Weights of a small mixture-of-experts language model, trained from scratch on English Wikipedia: 64 experts in each of 10 layers.
Below are experts of layer 2 (counted from 0) of a mixture-of-experts language model. Rows are named router (the router's row for the expert), up (a neuron's input weights, with its number), down (a neuron's output weights, with its number) and show model dimensions 0-223. Each number is 128 + 24 x the weight over its row's rms, rounded and kept within 0 to 255. Numbers have three digits each.
After each expert's rows: "comes after" lists some tokens at least twice as common just before its tokens as in all text. This comes from a sample of Wikipedia text that the model never trained on. Tokens count by the router's weight.

# expert 52
router:132127140145104134132101148138109143134135135142134142133149141135095191125124161184109113135096137142144133198142142112116126126104113120120181142117116121120158151123110149125124093054100107155124144119125141080147118069156104064105114139141162136128171123113148135128131161130132145058107172141140141134107094057155091164078115136157123136134088135112133107129097145143086166094135116140112117133133106138095105111099151122134122090178139139112104126152126132140122099143169120105123135125092057114132136127105132119096116123137160108126092098132102140092114105132121109119098168133117097119116125104122115131091136104101093176138152159109141132117142145116137116119105
up0:130151117112126122105162138124167109119121122140082138123129156133130153074087156138111128123102118113173114130110128117155152150100133144094065108141101118108126128137128129089119148090143119108105143120119174164137114160123097152097135152118155130171078118148125151143125125109136136084141077123124109154077109109118138096101137153122145133154097104078138102133130148117122155134143072144157136157132095068115166172131150109099156128162122117161114118131144172104097126124100151124115138143130149113135151154125107126124144164113135126097119095127125101125133149110177155143135136124143164103131198111152169116170118145085156182132128103141103134148115110140118166181080
down0:109132141133069092159099152138138148123123141165122135166109108145097153128165173113134116122107152134120121112124143144143083137128135060137136127095123116138153138072167138145129128132096092160135110117098109104116149128128124145127128125152137143120140144125112104181135086157151121085103184141136150105108111136118091186162095111127122096117136130144159132114136100117112156119083150111157117096077114171143111143120116127109102081138126132138132104144114119126123116132179087120127145146098169154152107111130188145120121106113117159156127088104146146139101095161114110141161126143145061131156076123103110153081150128170096133094074139121131116126103128140130120144113
comes after: "–", " (", " |", "N", " in", ":"

# expert 44
router:090122114110155147134140117098142164098140133161133136113132134132118161118117142120141116030013113126077116158125130135146086136137150114123147148137138148150128145120145134114161127156120115119124128128095137184139132093134128191113123086127170122097121121131179147157149126124111142169121174138116107145128117137128120151161116200131122136150185119106144102166204141086143124149123143127132131125126106124129112159126141150092134117121134142123121121137091176131143098119122110108131123133151108111125117111142099129127111155147147123137077159138108141114106132126164160121137126124117147114119095135126109097127122152133105148120114145150129125102105117217137131113143
up0:094143175135094173135121075085105139085158175142111124148113099125061140139096165121136106140131119116086143137124095134164122128061126113142126144124095147150122147092117109113123135051121079132103164106120111135132105129147098196110139130155124119129148128109130151147128158119153092172136131110110142155126151100172112149107158124137107133146142130129146129163104128126189128168154142166145132127141134135122108114120085150138113185117160115143145124106062117141172108123082110104122137103118158137114127100143098169165115149141150152101118107138120146113115102106146116156139152157131146139125070119141128119133119158120154133118145128104109161135143156117140129113127
down0:158132120068120123153149115091197095125124127163131108125133117168140100135134109089139087140178172097108118119123103118088139132148130153149101118116122152121149112161137102113103134097157104134161104137132160155144147095132113091135159123123126159087144139134164104106175136121181130125144174099131158103128140124097141103100135132094110148137103124117119101160145108120147116111123114162116119159159096128145121120111130148122151081080090130144110133123164083114121160132144124102157136095109148108043135160147134110097120139140131116103097090138097127115166165117165127134142109125104120134073175106125164106145114115162117121180132082138140124149108139137126144119152
comes after: " (", " \"", " un", ".", " that", "/"

# expert 9
router:098133115094068114120134082127119130180132117122096122123134106148100106143098111131066115145157094133142119159132107083103126140128122143144126130130126153117140151146109092139210118159129133122129096141105116089110150123165109127125081150142095147112133104159116113134157114082074110127151127109106122146159138093105150134122143158097113142159143124116147168099146101098141156120125139125116083177101108208143098104164109119154124097130158171123111100145139185126157112108138139106133125164142094117123126158128118168131148148136107100150106113139095107143114174117124138141117094136152084144131113078134111163081163151123095125126128119128106142149111136145116117116103
up0:078101118099156148129129133130093103101132108103121104145166134158128140111123142154137109092157137129145169069089129111105129136136104151110110122146118148134130150128107140134122109153139117127163153140143148149144125165110140179117116190150167157098147116097142117077129144122124094111108138146106097139096112125105143115125122151136138153118137158137151120103153103112153127169113169158098151143103146109121131144141109150108146161119103143129136117089122150127117136150144128143095134132119156160162123106123096096120127096129130125143150096087161144163151112162164140101120117165104100144108097155046071144144091096136137133130144106064135144142102099208136175112104
down0:117164110119112148137110134100152143113111137151108155147141150104129119145131117108093150172118101129125123185153142141111114151126128120183148129138139130089132139088166128117090148142115112116124115159132130102155134131125148083137135088136068093143118155133114119165152164087156154152116149159126095141155135120122107118065141145136088104146124121187105115137119134158108124104124132113147139130110176136102128123112145156114137097150159168169150112134140079123111125130133103133152139106095114119106139166156166145110105133140126165157145164155079101100103113080111095111173129140127165128119156131175132102115125122132116159146110141071038100130142133098130106117158
comes after: " of", " in", ",", " to", " with", " on"

# expert 39
router:118185131116116157111113148114131097188136103147142157120115102125151109133144129165082130103156132115152161074117142105138142101147112143119154074132116133087160131071124154188150137164125155103155100118110119138134119129098121158136094141111116109131134080109144151117131136130133145125090138109139100171141098146124086163147101143155127170173119133109182103122160136107147121100108144110138102112112107142119115128124127118146094148141122122127148123155120155114164129159138115127114114098132077089090133137109113180133145126143107146141136166097149128130179139108090114151105141149137097128120149116131114188072091115137150152168180132098089158111146115165113146126141
up0:114154109162130135106109105099130114149105121142142086120087127137080082127180137125112111150152153125131121141094123083128141113149081082079138117123126129161121146129154102114134146152132140134105183145112067144130123145150125186103142123124126139134108101140070115122173132124101122149141155147109154127172180103117095166129106146107112161123137136150131127117131112142109125149145153114137120137133150122111105108161160175121162131113113159097108147160137099157132124102147144101122131151153096147074137142115136112113131118088166098109126139167171110143133117055143145103145181138128103120133127151139138129067105157152101110118166134133113121126152108086154114075115
down0:120109141143148133146155110110168123106154146106112084103147125151143133167101161112077127177127131110150145153128130097147124196119156107125161097142153101131142123161158127094101086100158120091145161138048139115118095085147117101120134128123105116160094110127153128174121103150142104119107151132119124133126113152131122125120118125120119121119154127084124116120136160132089146146112130133144151108130134113116088126098138105115106125153097113172173157140149175145146103161139101127174141167110101132132145127131129131122099088117159097138144151121076140126143147169110135095130160119133121166162169091153130125132095155112149171114111144126135083141144136046084110124122
comes after: ",", ".", " that", " where", " and", " when"

# expert 20
router:132081107138133149109135110149122131121147130126133122110147136137110156147120130091131130054052131106117111142114061111136141131131132082113072129117131174120104136109130124084137147100149128135124155084105129149144130077130145102127124085122135130132088133115167122133161135116136140154116134121133126105124147114120053156171121135134136116138155119116157116131158099088145105151109132152123140106116113119126137140133121133133142107122110084139120140138097219113174115097102117140140145115118119118151133144138140133114136123133132129124071141144122126132111116126151159166181119120149153126104132114132163087187138117103133154120116156150140162110115144242124131112120
up0:113122156129122143109128114151111158116135109137125083137121139130116151113115152108141168149136113129100092101132120147113109141139122110120123157119129148111109173134094117108129163143107116111087159082121163114113150112105159114147133089134127115157092140099182130137146139137080163108151119110130191134174150127137153092116099159143111149113066164126186123160115125135150138118087128164102127065145128178096127107151110125143087088099163106187105099143113129113096147163080104141144136092153174086098119122170105193128122155117101144137124142151119105123148119127150107108123147100146125135108145123150120114131120130148123163086130141134128163121114104152096131165144
down0:117157139111142083121119134162168126099145141100138131137107147129150100134092088105114127138101125118192164120158154138130202143138148146096118114091128103117121114144131096171144090108154105107128136124113127108184161139140123127086106136093064104133129128150097162132099098148085145125167109125129121135116114118151147098160094124158154139137125106173125099094119105141109149115099167095171121140102127139121171077110109126113144130107132130140162119117107118135069098117123120109133088130118125155143147085157197079150125112122114116178121113135110118138131166130128106153129118150136151107137131145094112183109128154141120099131149116124082106158109106123134125162149
comes after: "-", " (", " \"", "/", ".", " ["

# expert 53
router:114156128142117119151125133148132114146101139114123125131092150145143156118132118190147132220135129114154142153139157170149127134104124042114107146150136091153108110120113103140126135158127131082115149146136078106117125121115096126148120135129158138140120099089108125165104144098121139089107197113124099112178174131170115167161107151086137175121141135111158115124126178135110128137166134124118125130090122084122112097122149141119125117074140142142143125123120122134124120149110137115137120065138093119096130118115128129169162107110161120136071123115137097148138155117099124094150129143128145133095127094117143182066124143141117107130138122166157094113114119105130117131128
up0:067129124147109137070117153139108122097118116106097106124131116161118134142123163116148107138118126123130128157107119133105114097171090087198092127124123130165130126103133140092140136143114155121135147134139128140146179109115152099087150121117163097095124098129109170170110145133121114107147114142100118139179150107130115178135092097141133142114114174118160143133134128143112172169105162175107122111156160123131137134122086145125121082097148147124130095130173105102117133127115095139089107158149116111117145112111111123100127098159171133161139119173172124146101120146136142090159123132130119128169137100128126106084140130076131135106135086171081130150173115102155122154101
down0:130143142100110138102115097139095121101149120127134124113109136071117108126121149140134122137134156134102151103109139174134157143120167183133126132126099165127151133148123087140098154104134156125116130142135126127173147099104082113141133142100115184117133144092143103119139112156137160130156119122109088113158083151132131137135125143133132077177098141095106143123143124107143100122089109149133145146138138110152121172149070117157146144128149136091146133089123179128155171093127167122120105081144077136136108076154161141117121100154124164158123144134130107133126122111125116135117104171113082073101136138143165114169138086158090144101164137163105124178161122148153129084118
comes after: " in", " at", " the", " on", " to", " from"

# expert 18
router:143177137152108123100146162118114134135204108161154128098145111150115112143125122096122154165122128145151114140128164087092176110107134084164134145102122104141160124156121134129136122097130136092130128144142097127112126116143120120130120132138124128115182086149074206144143157142132129131127156160138115138112142113109106131100110135094113134085141131138128125140123139087149113139176123175109097136111134132109120154120135149144139149126154095133119109142139067109125151123147115124145133094095139141131118117144127111111106119130143113142137128125121104132127119126152111139092158124123076153138138090129131213088121156143142150167183235106112150129130100101123092127130
up0:121141141137132155103130168115143154134106111161100114133137160116138142116149116183121131108061121154128111131089129164115116142117125139150093162107102151102131147130135134150150116111124117132123140155137129121159090095126130103136101168145162143131130083132070131129076092145128155098119058101170114158170143148151153174166129157117124130106159147143097166150156128126186086155113184151128106130143079117091105084103109147098125125149098095148100145118173135134142126127134155102119139114110122153118139132119149146153102121140116112149093129144083185093133127133105143138167122132155116136114125147096124108131148157145116081147095138156156100131106084146129157134133
down0:168150109132122150153124139092131142176063109105126143105112129098102106117097133134151106112112083123131105164154124137058133118137137164120133127131125107163135136171141121150115133112170133105138090144149113138097183165145137084113117091123128113129132117123099063122154114126123118131139148119136145155144134100110137152105136083069112093161136146141110148107090118135101130089131085109118109182156121190150123114157133128155086096166134112069155139133162152153128131127172141111135128141126147102166131127172132110096123118148138121105074153113141165147127091109140077121122130103118105121110114117101135106095097127125130129155165113160101127167128136139146127134159
comes after: " |", ";", "|", " September", " November", " July"

# expert 27
router:113115134171108144062104117152127109139160141103148145142145149133120120143126130163123134078105128116136167114136117123123154114150144156125074118130136079093101133070126135134137115176110122134128075123117152142120129145147119186131126151124126143161155081148135150091121121141118133122116126125146124130117080129131115133175141166118152096168171133126162129150131153077137117134132136125133133120115104142155131148117144142117093122115125116146114126104108137137129108131097100137116121143116097140136114117109138113131126159136061143093122132108173104155123074170145125152095135128122098150133139099125122201111123104087135136120130089121134140070104146251118117135120
up0:151095150111131091096089174165098156141089122152105149144176122137140135145127120153127135099098123093149144185136111103096125133114096175125164079141150143147142095129134127128145111119114081112134096131127109124135123085157138147099091139115115109152076110123123108103100153102118133121138133109144124106121109123137158127110124139148113127178144100098131114112127115122112114146064059093101134117139133097143150116119145117098118147167128098173081139152109119138141117138098132085137170104122120101147163140139113124139125128142088126131125095151154099122110095156124158120169124148128068102111070165077113104108133126108120150139141118100127183110136133163101094144120
down0:108156099141138151145113128145132110159172114109113109120096101132098106140142140091115146127145160144103143108153154152138147127102154103124090135108158122096160156141154122130125132105125148117172162148102121141115081132110110138157106160102123154081156125134157166184146126135146137100142081111124134121133139137114125139111152116175112138103154156110108162129129116148124127095161161117153089047160122114150139142120113134094175088127164137128126099084153109137094128147168117070065140110114121121080070139112078140142145126138171156139149097104113118093115116075156125160109142159145164102131146113153118152153124154113138116167138149109134133123115123120105139140142
comes after: "\n", ".", ",", " and", " that", " but"

# expert 59
router:093140113131111144139130098131108106140135136118133129124155149140143154091136126123153131169169125154169155147120146114120149129102122104163158118165140078164123122144130087112105116098163121107130091163112148125135151109120125113116113135149170137141141141120130103138109128120121162100058121161136119160177163094150062174134137135110108126126120119115111099115092165124064128092133160145099123152137100135107131092102099145163140101120151132118174155134107132122119147140108143122100117098121081152121132120139122137157105096116145136130189085163154149132104081166079089110111127132157125117072147110133103169124121134110092111139142093152140064171146144125129123139129
up0:103149141141128169155163128114102101063124141125132087150149107132134125112084127114094142125111118123116117185137154161145165131133101079165096144141156135151103146111123104137128120143107160122133159179147142159154116136094113136171175085105143146092136108159139152161135116160121080152109113106105102150155087089184091183111140132124152120111123125100130137142161126122103132089145115140180113100128120101157137087141094169107082111135182150100153136132164128167107106115142126129119142114110126136110116123151110119136128172153128099146130114124154091119103124113153104120131142143143139136116150117107113103108088101082124110110097134118110124152167098125117095110084
down0:120137113118143107126117176132128125122144092140118122086136096130136144153135118151162147143110157136130118101131104092186113141153165108085165092128154108097168094183146121117113137135153141101115079069149093107151122112095100111124108124121106149152113153102140150168155127114190146092108144130125132112167177149116202096133098093138153099137088133130152113080152125153144142141152126087113129141096128161102159162127147124127164107105106138152130115103108135098163115165165128147164142137128133141096139110137140141154137113064137102140137122138115152140127147133111146135154106106149128144144106115131111148168124092120110150120144163188130133143127115092159159100131
comes after: " in", " the", " of", " to", " In", " for"